config = dict(
    d_shared_expert=192,
    hidden_act='gelu',
    routed_scale=1.0,
    shared_expert_gate=True,
    lr_router=0.00287,
    max_steps=3494,
)
Below are experts of layer 6 (counted from 0) of a mixture-of-experts language model. Rows are named router (the router's row for the expert), up (a neuron's input weights, with its number), down (a neuron's output weights, with its number) and show model dimensions 0-127. Each number is 128 + 24 x the weight over its row's rms, rounded and kept within 0 to 255. Numbers have three digits each.
After each expert's rows: a language model's description of what the expert responds to; "comes after" lists some tokens at least twice as common just before its tokens as in all text. This comes from a sample of Wikipedia text that the model never trained on. Tokens count by the router's weight.

# expert 2
router:120142094111125175128093120141116132095120124104113116096167174142125133087140132139157068169069137115150134104139104136160154143134132115166137115175151139089105124112141130118105140099169135110132132116091146130136135130089124109147118136116133128097097150102121092107119077162088143141150184112119139099126152133135104156144088114115124129148092131155135089130192105143114153111140
up8:105096125168109141127120152170186096119139091132140154136159137105084159183131118124157128109139136118137147145138097104088145108158095117158097096142130120138149131124139125178116135122153151155095122151113125119162108146159128130092116182106125137128131132152114124132166107144149164095119179143119133146074104123127098122121127150109112097137167137139103101125124107098114144052137
down8:132094134144133159129104137078122106115110127119094130122169124160114125162146143135122107163124135145134134154140086123146117099103099125173149134106142097154130141109161123179097133182143167158112124151107118136175136139086089135080150142133099134197123139128145132143115127146139153151145110178164136117101137138163097111100066151120123151134143108152083087129127115132116122102123
up9:129143125125144098156140111121106166116144110134208171124177137128163150149112136114113132137134104116134143181116150069065147128126083133164098136144110155152108085105100138119116148154181136123102124155160120118133150137103156138136108117158172100106143141124107123157126112104094133128093137114110159121120154096159142111131118074132135147159120162116157154113129141138141159134110
down9:152143119128072109194117062145115149140132096135127143162125128126091113115150088093105120122084157118159125181125185138103150129124144127117137090130129143131176139116099117130109156144101146111141115127139128140133148115155088089125117159132136158121126096117129134140092119108108105136131131147117122117083055082138103166104108131115134128116107151120121140071141115125121101154147
Biography lead descriptors. Articles and predicates opening a biography's description, such as a, the, was, and blank lines after a name heading like "= Name =".
comes after: "=", "is ", "as ", "was ", ") ", "became "

# expert 18
router:109117145149137146121118150097109128135139166145152076138179178126130128130150139172159136129101173098117161132109128154176165114159137148121162111114145107116126137121150146186122120128127131142151138146123154149125132129129128113092127153126107157114176139149127123114117106114145148129149174140083091106139165084141119184073092144186121096144177114135144135120121114123130096131106
up8:086151087143113168137113135181152105130102096135166122101155128109120129114103115125129097102154167142116118127149094127117095137161109149144160169100113163096138114106115103134104132147167109120154143166130113157124110085093161163131114177135156124143133125168117130166097125121124137134116173123121083114139105148132116111116058110132117105165182143126122113136161096093127131133119
down8:143119146119122129177154097111107162115099179151098147137104140121124138122127161088098144131151064158140103168125149108117129124124140162145104165126174122120120136102152134128119123135071095138147128132109192155130109084108102116137135152119096148132126102081111146083107117127131138104115108119151120110127086111133157150141145133179134139117108133141069101117114147125154104151176
up9:114116148121130112113148183150153130128137113129187135123150127133102113174125095130119128165114095144107122125163109130074144124125120101146123109127162099117143114139134080116118143131133088126174144128124080153112134125176125135108117149138129174127127118102106174143146143132132114145130104124146135074078131111153108109067150106125087102097102125184106140150093128154149168117089
down9:146144135109139124109165131113143128151139160129094166103114129083132131129119097117101163105105162131124152145106129123122114110096149137142144149122139153118143102105098109145141126102111089118115089118164089096145155094062140099130129095169108121118095131140108153148152095164130141154111121125115091152135137183165116139116133169168145155134122172095107121093142102076094153117173
Word-initial consonants. Opening consonant pieces of lowercase or capitalized words split into parts, often after the or a, such as j(uror), b(ullying), B(ooks), Dr.
comes after: "the ", "a ", "- ", "and ", "of ", "The "

# expert 13
router:107146138124140166116119141111124143109179133161111069127092163149135085128158169152121127153141101169158179163159083134115144139092141137126115140122154097139147147186139105114127137107141123117132110085101128146085129130123148151174121099132168132129110099146109145121112145095157108123118144176134095131130189140113115093101138137134105144124116118128099079137141168147131147150145
up8:130102139083164135143173114115178103163156126100166097102135133106149127099129136132104149098128129112117143137125078114133133123142154148100129117174120106117176170174139081116157099151142098112134080134149115113122133141119100153119110131126084134110117096137094105165109129115110102125136116135120122111180126135140112170096107135140121120103174174127114076149134118101168155166122
down8:143140145101052093141109099144122153127112092127155115165150123108108098119099117140159133123114119138144123133095132154166130134106105132153117113146139107142150139143120116148121106108148110142122140133088105120083087137099118117108093118093124098147125127140137121063115077136147087120171086163152135161124137120137099142121164092127136128116120112158091099122172117075166113135180
up9:132127104148165152105149100147099124140147115080147152153134148145094151149106138130118144107141088137130118159123122136158197099130115145170136141193089126153098079142125101122149126151129128172118114135096132113137147085139105113092116137096100108117180160095125162157119135134108148113135133165080106153126113103132128145103137105098165118160154124151122119096134147105140103081116
down9:184135119138116101102120122138144121131178105144090129127153122128144141119113195163137143133101139102109094125096153119109115095138128129110122114151113106126144120057109128101170106144114115133126158102094114151121124149089154163164116145144135127163119112142137113093131088123083136160111122056124114155141114120135112077105096120127142125136062111156130135104098128158126098111152
Determiners before nouns. Determiners and possessives before a noun phrase, mostly the and The, also his, their, this, its, often after a preposition.
comes after: "of ", "in ", "'", "for ", ". ", "to "

# expert 15
router:183100147150086164107128125155107094144161130078095072095146114148131141118103131159139149126157098143131142112130146112125184106112063145113153145124142177121079112153152108138140157125091124143126124139133132096101119127151135134125141146089096115135145145156147141127139092129168178117128115095165144110117115135130171118086157099099116114155115146108151135139106127126132155103106
up3:141139124136139096097149135151180095145123160104149166093107127126127120120128174139117172096139124145117081126110105130133135129116112125122166127137140145130200124179136124090126111130113137136146100113148151168141130116143113129146105124131157120111066109100081126108120118104133112097092117108133092106169174174102145131106128108109156127096136088158114113176122150104168108142159
down3:134094130134152105152133129186145133168099140097140115112118136113109129138145137138152146126139139105145156108131125101140107131109139162141141110136087134116117103119143134167174105083108169136128101122140148084122129193103142139116091117132121141115112105132099120137102108129107166133099131139148167096165135213089137149155129152106129107116137136097168128135129163150171162073102
up4:147106111157112122149160128154181132117109160161125106118163143115117136115162128091102105105116142166107155089122097118135118137152166184121136108167103097147118097126129153074143057142152110127163142125134142118133132123127110125128147101169142111158170163126133147107108112095151149134163119128119113168128105101101125064103116143123080144115112121127100152128108124146086117099118
down4:121104111148158123124130129141125190132121108114149105104132117118138119129153148163177153128162161131135105141110145107101158163101109061129132146105138148111110113157182108162144150173127147155123128144123172159142081131090132152154157135137159149123131119126147147131171109114152117166118096088141120147153143141151150149160095143115145119119124125134147067169164154099145149148163
Year century prefixes. Leading digits of four-digit years (201, 199, 188) in tables, headings and dates, plus lead bytes of non-Latin script characters.
comes after: "(", ", ", "–", "in ", "In ", "| "

# expert 23
router:150165118146129152131114124165108085138126099135133131129073158108113133113149143159187175161162116112114100133136095131048132133176114086117087134120154117090124125143124130121116121169179147139126114135136135136128151124114144128142173139146135124134129116127146130166103136093114139078128123152103142130111103158153142076128114141112107118122157119176137090161157112140168096127109
up8:112120124113123127102173124173169079130150102145146086134083138098132160105163085132165121105110125164085155111142106133107145154143096149127097153093128132134116118111115096114129133157117112115129117130134159134152120101140103164139164131143172134123150123135120104111168110173121073061122157138101139135170098148122142102103144140124096139173125126134143143106130127113075149152112
down8:132079112137087116113142132144135136128094137111169167158107120100152090112149118116128161123135139137142113087140095119189081129110139153089128127129178120179098118114162139170122081120150106171133125130109133168152116133124116147092137108152129113124146149119133141144126154146128121157137113141187171152120158113144080123110117126148116130132088065134112150112176134126150102141121
up9:112140155163128146111153141143165147103146101146151127124118125125129132100124113164103117105174068097130119129122115081100119141126122116167106119132107154106170124137100091157113157169160119115131099098149149152169115138123134126139110131108137128125099126154162116163132125108105116113148104117132088146059142145105135123093154089075102119111139127155117197096091082125113126117111
down9:116114103116125108114085140131136175136179091125089161113157111132101114116144150066105164093114152134146157112133114154147127110129169163085143111119134155142134138100126108140143110103159113104120116159093094113107142085141136144097129150149138137128144100120116137134085141141158146178083148105134143099139120097126083118147140191122159123103134133118083120093135147108083132125158
Word-initial prefixes. Prefix pieces starting a word after an article or preposition, such as pro, dis, sub, re, trans, Ex in proposed, discharge.
comes after: "the ", "a ", "- ", "to ", "of ", "The "

# expert 16
router:139156117148133122137087136094110179109109096121128119096088114116130105158115059152139110118149081091124098092130110132143126102095116141180138126119106118170148126135163143176118150140132122131099111139151111128118157115091134098152159113137157096153151117127121126145112162158119182144149108121133129164093141116109115154108123113095131166145072111101138170118148141120138152179119
up33:131130140117109135112154120103081109094149154146181174136102130147096151125155165153132108125118123113132096126124130153121155110117107114148108165132125101080113132140156109110152148072138118119141139125078074112123130112102146153121114117108076136131119164177125138104127173067128167142113125122062121146126149098130142140158102151119110141106082149135133124167141152159135120137098
down33:154126121126138109137162150150105149145124116133124128143153108157139068085135134138161129094144127126158136111143161124074120121106156118107084108093127128128139125132122124161115101132129122139145098136100098130120130160140141130144136079096131147096066138085104163135129168155167133065092134114118123078110157074115097153107126135136155108164135105081117145096110131138168135116098
up34:079110095098147149073108142099135103130126136088142102104129093094139074116124178107147132081140141136137091143129136121137138136147131149107129108165110108130121091102151115116108130125065101161157123143151149116145128114113099098103138142152112104118121132129168122102146151171151108123145137179156136143157120128107132095112130136115124110117129127114108112054146141124150056145147
down34:079153119100135103127089135063132118103157143176166091139126117159158118100093125094118140113128150110108171144126108070138141120149182153132097104115123087113130134126124115122131144159098133110117097136078185172133100110111129144131129150128144101111111136093170169128118148133097111135112109171121150119128178116102115108133127091131117155128139127124133137148147097149108142166119
First-name openings. Opening pieces of capitalized personal first names in lists of people and cast credits, like Bar(ry), Ar(turo), Jon, Har, Wil.
comes after: "| ", "- ", ", ", ": ", ". ", "by "

# expert 25
router:115121131101103084127136078120166090134095148178111140117103093090127133153117129126106092114132137133126157126133122120138078084102085111137117101130133186132127157086103121117118107128111136158148149164127174149115109146125144143051089125142097113139151046172119147104129148146094106117123105119125151121135116096124104117147121148125103126126121130153111148145119122127155109153113
up18:101160170118145142130124151136129126153140111166144153199136100135122157164153148170117123159129141131136114150189143122102140113099160095135116113107114105158117169129102119131161084114100154104115123115121108117106143160126130150129104128143106128130160111126131092101127103125115113144139115132119126153099117138103151148073185119050132141150134156128182133139158149146132123108078
down18:150104096124136106130119134100114124124179142120138109120107169109192110122102159170106118094128147108099135138108137133145133153149127151112120088161110145122146116152141160101121152110152100102192137145158153132146122086102161166140094102126126152081149139122114141127140098121132151158112121155146153133146146155142098100144138143133117076119189095141160111158099115132125130115067
up19:152134132135095091129123149200132131154140128115139115102108117107114145085148096114139112106138099144125076154113121079137145106115118091135121153153103149166136141166145121144145152096145170121118139123105130151131135174136143114132058122142138117119120138125120146113158176094150095116107124128128170085146131115103112124136171142097139152115140126150128129208155089152151111153144
down19:085106127170124121126098121111148149158114111120163151113151130142122131092096145173146133144149165154148129114111160123087137141112144136149166099120155111145156130146104139128113069151144148141116122119157152105153093049131082181129153137143073115111131147126141110129143119099152170148145126126099124121134119112163149181131105160109076140144104113116119141103134127148122117109175
Digits in tables. Digits, digit pairs, and en-dashes inside numbers, scores, times, and dates, mostly in pipe-delimited tables, like 4–6 or 3:38.57.
comes after: "| ", ".", ",", "\n", "(", "–"

# expert 4
router:156096165160115135146173129133131161152146141130161139109139132118145137107159143151148142133109159093186123113137111091101126093174106179123144095163141089110145118156095128133140154123108114135121106090126149106129134126144100105111131097150106134087151111126120174151146106104154088127131096106142120096128087166142154127101117087098161126165100144100109107095099171134104151154119
up2:136138121140110113137096134097140151153125143156201130095126134134127086122102114131152141155140131148100146156119109110143159133126126081104111112194100165119129139133110103173124124149105101143113131079096148164127112131112091143099126156130111119173105112100125154145171102103125150126133122141159073131095136159118152164132068104116131142085120174141146093118112102134141105128120
down2:138123127134111135136130134185124110102111123116122146141156178131144134137136097091151103110129133119137148114099152156122103154170120140107107155166163112098150114108144170166141132117150113129127127158096137096134102168115175078113107126167100113109128117127140145147124105178106145173142124119133147093140156150129085084133124085124122127115135130106166138086169085159108176164099
up3:097137136141122081083118096134138139155121140133192182121109095125160115063139103140167121123130160140099093147116094103152101120130119099133150118121123132140131156152129153111132123096127105134130104104158152149133129132145075088158098142120158132146102120116152117122147116122133105118084107124102059121162151134157133096093109141127192150122091110139119121137095136112126149133097
down3:104107114146144135151144172143113141091127100137154117102135137110096145140150131123139119164127077111133159111134143141151144127110111112147160097104146159143091117113088144139093148150114157127162089124148125088170182157130087186150113094135136146132103114151149138112115144175125094135101149101151144110165146170119071143129169126170156082101128118125107138140155132152125135110142
Latinate word stems. Opening stems of common Latinate words, usually after an article, like dec, produc, lab(our), offic, studi, equ(ipment), mostly in descriptive prose.
comes after: "the ", "and ", "a ", "to ", "- ", "of "